Weights of a small mixture-of-experts language model, trained from scratch on English Wikipedia.
Size: 11 layers, width 128, vocabulary 8192, 14.4M parameters.
Experts: 128 experts in each of 11 layers, a softmax router.
Below are experts of layer 4 (counted from 0) of a mixture-of-experts language model. Rows are named router (the router's row for the expert) and show model dimensions 0-127. Each number is 128 + 24 x the weight over its row's rms, rounded and kept within 0 to 255. Numbers have three digits each.
After each expert's rows: a language model's description of what the expert responds to. This comes from a sample of Wikipedia text that the model never trained on.

# expert 45
router:137136116113147115105155113134121138184120136167108142160141150047146141140124132100130150106125106129131055126096127137118131108110131103136120122078159130152120141118109103168126151165145129113120136092136103123063130081082150123140156132142090120142156154152132137114156120102126164111124132132166148128117135113117138094106160085095115109090126135121104090090130137069133145123124
It responds to: Word-stem pieces

# expert 7
router:119137119135108144105144092117141133136131088143167138125114122102120162118160122138104118153110116127138125131059106074162128153118144119143106169132112138176165131124114140133114108113150158131130160139096128101125137136190149145129109100152103118107127165140147152184140132149156117114147152133172105094127108134075164113143158157103156103106099089161140132156103128081097130165155
It responds to: Section starts, function words

# expert 16
router:127126170125149114116118142096157122155104170161094141147174110088124151143089119094127139126121106126139093136103131082175158130119101126128099151108129141181118114161105139118067140172100161104127140126149128149151134130150088137154145161130133133074153168123151116108081111123131098118159149144155110135138090158138117143149152151093118096137131118132109171102125139083141113122157
It responds to: Proper-name fragments

# expert 51
router:167123117148175115146122123156140159134100151133160137170174116116133140191137138125083109126126139141144111115061121126130151172127117168119102117106136122120109146102072115145093141146137120068078141152155132133101084126156092140141135086096135089049118146118119126137093131112123117146135129151111144147123116122137125128108147101148109101135138110099127149104141125143164153116132
It responds to: Name pieces

# expert 10
router:157131151112165103140144130156128132180115134136136123109093107092110163145128144157108147122120109162093073117050096063121111147161120110137104123110130160146168132113110121139141124155088180159106097096101099085155098148136138143129120140116119143096105118165098085148150143133139145119132100120112107132138133124077124119134157156146150124104146121142118109145135138105140155096153
It responds to: Mid-word common-noun pieces

# expert 41
router:150166131124126097112146155124140098182114114124132171066182142111139098190122123104143127097106122141128060119051118086116137117087135140146105142093150114154134110135166094125127131137122111107131153131171116125101146140134127130122124096132146118082151148122148096126104117110116136121145130153127102185117154135095128134125130124096126142106131131113129129081107105177143142133140
It responds to: Name-initial capital pieces

# expert 52
router:099143125100124124098119113169147068124102111164183148148135111100112153151113127134109123164115142142145089165127113133101130111132137109119159155125165159132132105133105145155113151132111185095091165131115126123160125137125135166127118093129156092137110177195128143202107166154131147145093144113128112131140079125156110121119133123139109117109121152135121175112099130103117136150132
It responds to: Section heading markers

# expert 12
router:121121126075141129146108134126137134145114142136106127133183105089082152128137127122102102157099124133134099139068122054116126117141093151095126112068118093162138154152104119146124129134078163114093129104145132104088111117136107108100161138138118113125133188101170152142143160117147139118121134155134133087091134147142136130134168105108102105108133153127142136145144081140125141098158
It responds to: Short word-initial fragments

# expert 33
router:101126152126147127132113111169148134142078173114134131116168134105188120102145119085113090122124122117110090119073124081125144141112074159122167124102134108168167166160091112148119128117156163177112121151130149119154149142151102117145146138137153123121153153135128140158168109121142118178111118116109115142079120141141111101134124143139118121135136189132088142101099116105110123103127
It responds to: Mid-word consonant pieces